Weights of a small mixture-of-experts language model, trained from scratch on English Wikipedia.
Size: 11 layers, width 160, vocabulary 15153.
Experts: 256 experts in each of 9 layers, 6 picks a token, a sigmoid router.
Training: a variant of Adam for the experts, 312M tokens, 5314 steps.
Below are experts of layer 7 (counted from 0) of a mixture-of-experts language model. Rows are named router (the router's row for the expert) and show model dimensions 0-159. Each number is 200 + 30 x the weight over its row's rms, rounded and kept within 0 to 999.
After each expert's rows: a language model's description of what the expert responds to; "mostly gets" lists some tokens that are sent to it at least half of the time. This comes from a sample of Wikipedia text that the model never trained on.

# expert 46
router,234,211,245,198,223,224,166,210,181,222,192,163,237,216,135,156,227,224,133,242,205,182,141,288,185,229,154,255,186,218,155,186,144,221,192,195,212,168,159,233,255,209,218,185,188,175,166,179,178,225,225,195,236,155,187,249,143,181,197,172,226,141,245,189,192,243,202,212,162,195,171,208,190,219,176,208,193,196,214,199,241,185,183,215,191,265,168,200,151,202,240,186,191,221,264,204,190,165,198,213,184,241,155,200,193,180,244,194,233,245,225,154,138,216,200,220,195,226,198,217,245,233,180,246,237,162,196,149,166,213,210,171,193,218,198,169,217,206,204,190,178,170,209,223,230,212,230,216,231,204,227,247,205,182,170,217,198,193,223,166
Common given names before a surname, like John, Robert and James, often after a table bar, dash or "by", plus foreign names like Otto.
mostly gets: "John ", "David ", "William ", "Robert ", "James ", "George "

# expert 61
router,250,202,208,225,174,244,184,203,193,219,226,188,197,222,242,215,146,173,241,243,186,244,238,174,164,168,197,190,230,242,204,187,226,154,226,165,201,209,232,253,192,140,172,174,186,194,210,148,257,212,216,197,235,175,183,230,216,178,231,156,196,216,197,187,168,201,156,170,201,253,158,192,184,216,189,186,238,221,193,164,215,191,173,201,183,205,160,213,177,188,217,232,146,260,197,212,200,208,190,235,162,228,222,168,247,215,199,203,203,221,242,231,224,162,262,208,156,175,152,266,252,240,235,207,201,183,210,140,177,126,194,226,244,231,203,203,217,221,173,221,134,229,166,173,183,169,238,174,231,204,233,147,170,196,230,210,197,169,180,211
Opening fragments of words like Se-eds, bre, spe, sentence-starting In, After, Despite, and of in House of Representatives.
mostly gets: "Se", "bre", "Despite ", "spe", "Bre", "Spe"

# expert 0
router,194,127,205,165,155,217,260,182,173,171,133,150,250,213,239,202,164,200,196,154,211,209,190,173,212,241,242,185,219,171,246,208,188,210,154,198,212,175,215,210,168,233,237,251,202,163,222,218,241,204,195,204,179,203,206,198,172,200,210,228,191,214,241,255,189,176,205,184,248,197,278,157,217,176,220,265,178,205,208,179,153,228,127,179,197,170,196,183,239,185,177,192,180,144,173,245,208,170,194,209,207,201,200,204,196,196,180,170,168,204,206,169,245,184,173,211,190,188,187,213,160,230,200,174,173,191,223,275,249,174,184,165,183,235,246,192,184,173,213,227,269,233,233,144,164,188,147,232,190,155,178,195,205,208,198,218,193,242,201,233
Digits inside numbers, especially 0 in decimals, years and codes, plus relative words like which, who, that and occupation nouns such as singer, president.
mostly gets: "singer", "writer", "Genre", "president", "hydro", "poet"

# expert 38
router,216,171,175,162,198,207,170,268,146,200,242,197,187,224,217,206,234,210,214,174,240,145,193,203,179,169,199,185,183,153,198,247,148,187,196,159,240,232,182,232,172,223,232,254,172,200,250,198,144,212,191,231,226,246,172,205,162,221,208,189,227,184,202,236,227,173,198,246,200,203,121,220,204,174,196,219,191,197,212,178,165,217,187,202,214,173,200,163,233,245,227,165,205,213,180,201,194,256,211,217,215,237,176,226,193,248,213,166,183,201,177,206,157,223,255,199,223,202,246,145,165,206,214,234,171,230,218,218,231,244,214,186,230,190,257,120,188,185,213,197,222,212,190,287,224,158,186,203,163,209,213,176,194,218,203,261,152,178,162,156
For or for as a word start, as in forgets and Fortunato, plus opening pieces of long words like infec, interpre, conver.
mostly gets: "For", "Al", "for", "infec", "Wal", "interpre"

# expert 31
router,272,201,215,202,196,227,178,212,206,146,178,212,210,185,200,205,197,148,187,206,230,146,177,173,226,151,175,244,151,241,267,183,205,231,197,181,187,177,220,157,147,230,193,163,162,225,158,168,142,160,206,239,255,258,186,154,211,235,249,147,221,164,130,165,167,239,242,227,201,197,199,178,192,187,193,182,215,204,164,176,224,161,210,225,234,143,179,240,191,189,269,191,179,208,190,215,182,220,212,168,166,224,173,218,154,192,238,220,219,210,184,197,207,215,225,163,217,188,223,247,240,210,182,156,210,184,216,171,196,176,173,201,188,166,237,203,172,251,258,196,168,211,200,244,214,190,213,213,203,207,198,210,225,192,204,196,135,239,244,185
First pieces of names, titles and song titles, such as Mr, Sir, Lord, St, Captain, often after by or an opening quote.
mostly gets: "Mr", "Sir ", "Lord ", "Colonel ", "Captain ", "GBR "

# expert 50
router,216,171,240,223,146,186,190,222,210,143,161,204,196,155,190,153,208,165,222,171,252,154,181,211,217,206,206,214,231,233,242,208,206,163,243,239,146,208,156,232,183,254,245,186,179,166,252,229,210,172,193,185,183,169,217,215,227,229,172,185,192,239,186,224,164,145,204,221,214,175,209,163,238,161,173,183,195,215,265,235,225,204,233,185,168,210,259,184,229,166,147,158,237,245,199,212,199,200,173,165,224,221,236,211,190,200,203,158,192,226,174,190,235,147,197,235,200,207,182,223,237,156,180,179,188,221,166,218,234,185,243,185,189,234,171,164,177,186,224,169,189,158,163,206,202,255,212,236,154,243,110,179,226,176,206,200,224,214,231,221
Place, nation and region words that start names of units, roads or peoples, such as British, Air, US, Punj, Palest.
mostly gets: "Air", "Maced", "British ", "Brit", "Sax", "Punj"

# expert 45
router,184,156,157,195,164,166,249,210,232,211,125,206,167,173,211,154,151,241,227,130,223,210,204,160,246,225,255,160,222,164,177,232,217,206,194,243,241,172,176,211,228,188,177,207,216,216,236,197,201,228,212,144,231,170,244,204,207,170,241,193,174,230,196,277,201,215,203,214,187,255,252,202,180,183,219,225,219,196,316,203,191,203,225,181,215,215,192,202,241,151,212,164,195,171,177,231,197,196,188,212,225,156,224,216,231,198,206,229,223,204,174,191,205,149,151,218,224,200,212,121,169,167,173,166,173,202,190,197,237,215,213,164,166,194,207,216,188,205,171,190,215,188,249,193,190,252,195,188,151,189,186,197,158,190,187,202,177,153,182,197
Commas and semicolons ending a clause or list item in prose and lists, followed by and, which, including, as in spaces, including.
mostly gets: "); ", "\"; ", "; ", "%, ", ".; ", "\n "

# expert 63
router,183,123,150,184,190,203,245,185,237,217,102,182,260,169,157,188,199,230,172,213,197,190,159,204,194,256,152,207,154,159,186,211,194,247,228,204,203,203,166,201,249,208,208,208,220,212,196,205,220,249,232,179,201,153,215,267,184,186,168,179,211,158,243,247,196,189,199,170,173,215,286,168,166,189,184,255,188,167,232,177,184,194,186,205,187,230,149,154,170,209,226,163,194,174,198,245,219,185,141,217,169,191,195,204,191,180,236,186,169,245,215,163,197,135,210,181,165,239,177,173,179,207,204,227,204,197,211,223,184,245,187,174,170,220,193,205,231,170,183,203,241,165,186,164,190,229,221,171,191,214,232,238,147,209,177,231,237,181,182,191
Common English given names before a surname in credits, casts and tables, such as David, Robert, John, Arthur, Jackie.
mostly gets: "David ", "Michael ", "Tom ", "Chris ", "Robert ", "Mike "

# expert 2
router,205,215,188,152,157,236,201,198,180,224,204,240,191,265,170,226,174,209,216,208,205,203,240,315,189,221,196,203,181,243,196,207,234,224,221,203,205,237,214,168,232,167,247,158,239,211,193,233,222,151,187,161,189,219,220,224,199,193,138,166,178,220,102,189,188,191,201,225,195,251,198,188,147,156,178,169,169,245,188,205,154,192,150,153,205,239,163,202,173,206,141,191,203,216,204,216,197,223,244,241,170,184,205,186,233,198,209,188,192,209,201,222,234,234,212,220,255,219,249,154,253,214,274,194,175,173,247,218,182,261,154,218,174,202,232,171,200,192,182,174,199,213,206,184,185,217,195,223,183,179,153,205,217,183,198,199,168,201,217,169
Measurement units after numbers and taxon name endings, such as m, km, ft, kg, and the ia of Puccinia in genus lists.
mostly gets: "km ", "kg ", "protein ", "miles ", "feet ", "fish "

# expert 4
router,190,87,170,185,208,210,212,184,210,192,105,233,283,158,219,204,195,208,184,216,249,223,213,142,250,259,214,193,169,168,192,215,210,208,200,203,195,165,179,196,186,226,140,201,215,188,164,173,208,249,237,174,201,192,212,192,149,243,176,194,253,236,209,242,218,162,174,191,211,245,253,154,208,189,157,231,205,238,211,157,263,200,233,156,193,219,176,172,211,161,224,192,156,202,209,193,196,210,181,225,211,159,237,176,174,217,204,206,204,237,180,168,145,173,202,184,164,250,178,198,177,197,170,193,170,209,213,213,206,221,234,170,179,198,227,164,210,226,193,208,211,180,169,170,159,250,225,180,170,238,223,233,163,199,170,215,226,215,192,221
Given names and initials before a surname in name lists, credits and office tables, such as Chris, David, W., Ser(ge).
mostly gets: "William ", "Chris ", "Mike ", "David ", "Tony ", "Andrew "

# expert 34
router,199,210,196,195,235,185,184,163,203,220,189,196,189,190,166,162,167,195,181,304,208,214,169,226,227,157,204,226,199,201,194,166,197,215,151,155,200,168,199,183,224,237,159,156,220,177,238,196,158,236,186,235,211,186,170,151,236,225,188,155,206,220,219,220,240,222,225,180,227,146,169,180,213,215,181,220,199,207,238,166,196,193,227,234,210,154,254,200,165,220,215,243,240,222,210,177,165,164,218,233,194,223,145,163,240,198,184,150,198,226,212,174,225,229,190,180,204,151,199,231,158,257,221,197,172,192,272,176,233,232,253,242,185,203,236,239,170,259,198,186,164,298,182,175,185,165,184,174,226,194,176,193,239,177,174,215,201,221,224,187
Coordinating and contrastive conjunctions such as and, but, while, although and than, especially joining clauses or "not X but Y" contrasts.
mostly gets: "and ", "but ", "& ", "while ", "although ", "And "

# expert 44
router,228,152,252,229,160,181,174,210,212,149,175,196,242,197,179,194,231,219,137,198,202,232,206,117,226,234,192,209,230,191,161,147,202,207,225,170,199,139,213,187,221,175,188,252,215,162,172,179,194,215,209,160,186,231,195,157,237,282,194,206,188,179,186,262,166,244,160,224,212,178,228,239,222,189,216,233,166,161,225,206,201,210,188,194,221,210,223,172,228,197,236,198,168,193,189,242,198,261,223,203,191,237,176,202,167,259,119,191,145,161,165,196,214,136,165,138,225,209,200,213,221,162,216,207,169,188,168,227,203,206,151,163,222,228,205,186,247,193,194,242,165,227,206,192,193,196,198,167,189,238,229,214,224,230,203,224,166,216,185,214
Opening syllables of proper names and rarer words after a space, such as Al, Mar, Ser, Har, El, Vol.
mostly gets: "Al", "Vol", "Mar", "Ser", "Mer", "Bur"

# expert 33
router,244,178,178,199,183,214,220,172,180,204,203,211,186,229,248,224,164,223,222,173,206,191,235,231,216,176,188,166,184,170,271,211,219,128,241,220,215,230,192,208,231,228,221,217,140,211,186,198,181,196,203,174,160,177,200,214,212,215,156,241,195,150,165,214,159,184,229,134,196,238,223,179,213,174,183,191,173,187,239,148,174,201,225,161,187,189,226,223,191,202,153,229,200,196,200,187,212,165,254,135,210,192,253,233,160,181,254,184,190,212,208,218,156,255,220,149,208,236,232,216,272,224,149,197,149,217,210,181,214,222,143,241,222,217,182,221,166,158,222,215,185,208,212,231,139,205,161,194,276,234,183,243,204,214,225,165,176,181,167,201
Inner pieces of technical and scientific words in taxonomy, chemistry and maths, such as Syngnathiformes, Ranellidae, isomorphism, tetramethyl, plus "These".
mostly gets: "These ", "osaur", "aph", "anth", "beet", "$\\"

# expert 60
router,191,156,173,219,213,222,255,212,212,187,98,186,235,177,241,138,157,208,219,192,178,195,209,171,211,205,184,170,208,218,212,213,199,231,254,182,248,166,169,196,195,183,180,216,233,230,167,189,209,206,228,221,189,216,244,204,173,225,159,202,210,203,204,205,173,176,219,178,230,230,311,169,219,183,183,217,225,146,263,234,150,225,190,184,197,198,140,158,187,182,174,175,171,209,209,231,241,204,158,262,193,194,240,176,180,175,212,173,184,217,164,174,252,164,207,207,232,238,236,173,154,213,205,165,193,168,204,195,190,242,213,214,185,215,206,169,222,184,164,168,210,160,215,143,177,255,188,174,131,179,219,191,152,216,203,213,221,206,232,191
Nouns, often plural or abstract, used in noun phrases or as modifiers, such as data, information, Film Awards, farm policy, climate.
mostly gets: "data ", "Civil ", "information ", "Law ", "food ", "Iron "

# expert 1
router,190,196,160,159,167,216,220,166,212,221,130,208,243,157,189,171,169,227,180,176,184,225,228,151,197,233,181,203,229,163,214,192,181,148,174,206,177,180,186,200,241,204,192,242,216,182,156,191,155,234,204,220,156,208,182,232,181,198,190,213,189,218,202,202,189,160,178,230,227,207,297,214,238,143,168,240,227,186,207,236,201,159,168,177,164,243,186,154,253,196,187,214,201,198,173,228,254,180,169,236,226,149,195,137,219,174,183,213,173,240,196,199,226,193,153,191,150,236,159,223,191,244,216,208,193,216,228,228,256,176,214,205,192,194,189,200,193,167,125,189,234,220,210,194,163,210,148,184,241,227,208,228,243,215,211,261,240,188,155,233
Final pieces of place names, surnames and numbers, such as Missouri, Munich, Providence, 2000, often just before a comma or apostrophe.
mostly gets: "York", "China", "London", "women", "America", "Germany"

# expert 62
router,196,169,210,228,196,94,177,211,249,175,229,286,229,222,207,188,294,194,240,168,157,203,271,210,211,162,222,170,182,172,179,226,177,187,211,171,195,256,228,232,176,167,214,129,170,224,231,210,173,204,188,183,160,248,205,191,161,177,199,190,188,240,263,254,235,171,159,238,218,211,221,162,170,192,149,236,167,127,220,250,175,198,225,205,217,221,185,226,230,173,189,202,160,218,177,209,207,191,157,211,213,195,210,192,183,190,191,182,200,220,233,204,193,182,236,210,198,200,235,209,220,190,183,227,208,254,170,214,191,227,172,222,197,251,189,216,207,183,181,185,149,206,178,195,162,212,181,191,199,205,212,152,166,177,178,225,178,171,178,157
Sentence-opening time and order words, such as In, After, Later, On, Within, and ordinals like first, next, 19th.
mostly gets: "next ", "previous ", "last ", "According ", "On ", "Released"